python train.py --d_model=256 --experts_per_token=2 --d_expert=256 --d_shared_expert=0 --router_score="sigmoid" --balance_bias=false --vocab_size=16384 --tie_embeddings=true --lr=0.00596 --beta2=0.95 --seq_len=1024
Below are experts of layer 2 (counted from 0) of a mixture-of-experts language model. Rows are named router (the router's row for the expert) and show model dimensions 128-191. Each number is 500 + 40 x the weight over its row's rms, rounded and kept within 0 to 999. Numbers have three digits each.
Before each expert's rows: "comes after" lists some tokens at least twice as common just before its tokens as in all text. This comes from a sample of Wikipedia text that the model never trained on. Tokens count by the router's weight.

# expert 16
comes after: "\n", ".", ", ", " ", "\n\n", " on "
router:566517487573459487510447531458530534448521494531488516496447497514478493506480431456523458493517520484521563498511444499495470507512554501457436502495463466510455461451523392471518519418434455

# expert 20
comes after: " | ", " ", "| ", ".", "–", ":"
router:571446521501434453454469444461546512442524528518525485436404451471481454482477457511487511541572518509528542477454476479531508422495460530453515487436541527516498538445527502520546502468493487

# expert 24
comes after: "\n", "\n\n", "-", "- Species", "- Genus", "- Family"
router:516451532548465536486470491477566524438505482515474443466470488535446546473532511417460478453508481400499502530536457470513523495492569522500466512512453415526536519510508494572453504551579504

# expert 35
comes after: " |", ".", "–", " |  |", "| ", " in "
router:572520489572458478514447544467524543449520497525491515493451500514471489503484430454522455485519528480528563498512452499497464510512556501465431503500462461513450459457527397477521522416426462

# expert 67
comes after: "\n", "–", "-", "3", "6", "0"
router:603509505443444496533439466479556474529569500587506487529454545533496516489453552421484459460476471415470503473487523508473477439577514515457477486494491537500497539503520462529483503524420487

# expert 1
comes after: ", ", " in ", " (", "| ", " ", "–"
router:556512457434483468471453552500586495437520529488466506546442492470471481444509550474495508532536487445537580520509466472522514419493444469469514490508526472515509465399552476495485446489504490

# expert 4
comes after: " | ", "| ", " ", " (", " / ", "–"
router:568519489573455479514445531467528541451527496528485521500451504509477489508478432460511461491515520490527568498511444499495463509513557507463432505507461465512448461453521399475524521417434459

# expert 12
comes after: "1", "2", "3", " ", "0", "| "
router:571519489574456485510449536466524538450528494528482516501449505510475495502483438454521460485510518486516559493508454503499459505517558503452436506495463459513451458452536396474522520418431459

# expert 37
comes after: "0", " | ", "\n", "2", " the", " ="
router:571514489578464484513449529465536540447521508526486517495448504513469488504476435454522457486513524482526566497513458490490463506514560502451440498498464463518459457455528390473523524416433456

# expert 50
comes after: "\n", "\n\n", "\"", "| Party", " | MF", "- Location"
router:479478546521504483521492554500478446465506542574521484499458483446434502503396501519520518434499578463460514487471453467474514475540548513548520501438545426503479478493564485510516463510491482

# expert 18
comes after: "0", "3", "1", "4", "5", "2"
router:494503548469455409540452449527505488498481556555503557414496496493492522478521459455484444428590467554481489488452549462540472534561503518487486500476498507491494468460539455485445460487459501

# expert 43
comes after: "1", "2", "7", "6", "5", "76"
router:477559450538456543464487538490558530512534538483494523469438496550489575531510476495544476525532526420563540521450522497564513521559501485526533502557447475512545524418470547459562485477494543

# expert 73
comes after: "\n\n", ".", " =", "==", "===", " =="
router:473470493453449426427493466542603495447511495510485450492488485459456504503538488518512472529520477523500545479528473473489503481487495497554540467443539461474471517422485477500501506486485438

# expert 19
comes after: "2", "\n", "\n\n", "- ", "| ", " JP"
router:565516482569458476516447535465525542444524488530489513502450509510475491505478435454521464490520517486521567498511450491493470506514566506456433500498462459510453461451529386475522523427434456

# expert 53
comes after: " | ", "0", "; ", "3", "1", "5"
router:548502582536508464446460548561537527510487485545439488461520535503414534518467464455493496497574517431524577482452480448522511436561543478500485479486499492496526471424480481482483469497499517

# expert 56
comes after: " |", "\n", ")", " |  |", " |  |  |", ") |"
router:604463488560465432518480467515503501486493471491496428516461497491506477517488498484518499472482495394483479468496469481516490489528466502489489494457514481511533441456558465487481499490552486

# expert 25
comes after: "2", "1", ",", "3", "8", "andidate | Votes |"
router:569519483567456478517444534468525544455527495532484521503444508509477492507481432455518455491518518482523570496508454496505466514509558503456435503497463463511450458447526392469520518419428455

# expert 0
comes after: ".", " | ", ",", "; ", " ", "–"
router:566540504544439463513463542470552539466489517549473505494457535506472471506478438428507451508540540455543576501483444463522496470513517494459431498497500462533449464439547411505516491424452465

# expert 51
comes after: "\n", " | ", " in ", " (", " of ", " "
router:568519486569459480513445539458526542453525501534487515502447505510470493506483431453520470484515520481527568495509451497503464506510563507455439496504464462508456455452531396481524525418435463

# expert 52
comes after: ".", "\n", "\n\n", ")", " =", "s."
router:513477500546465504469467478470487480499530525498481460488454517486418547506475464510479520494508538504501521549518459492549523455537542478493466453541509504542521521485526475484501540453471422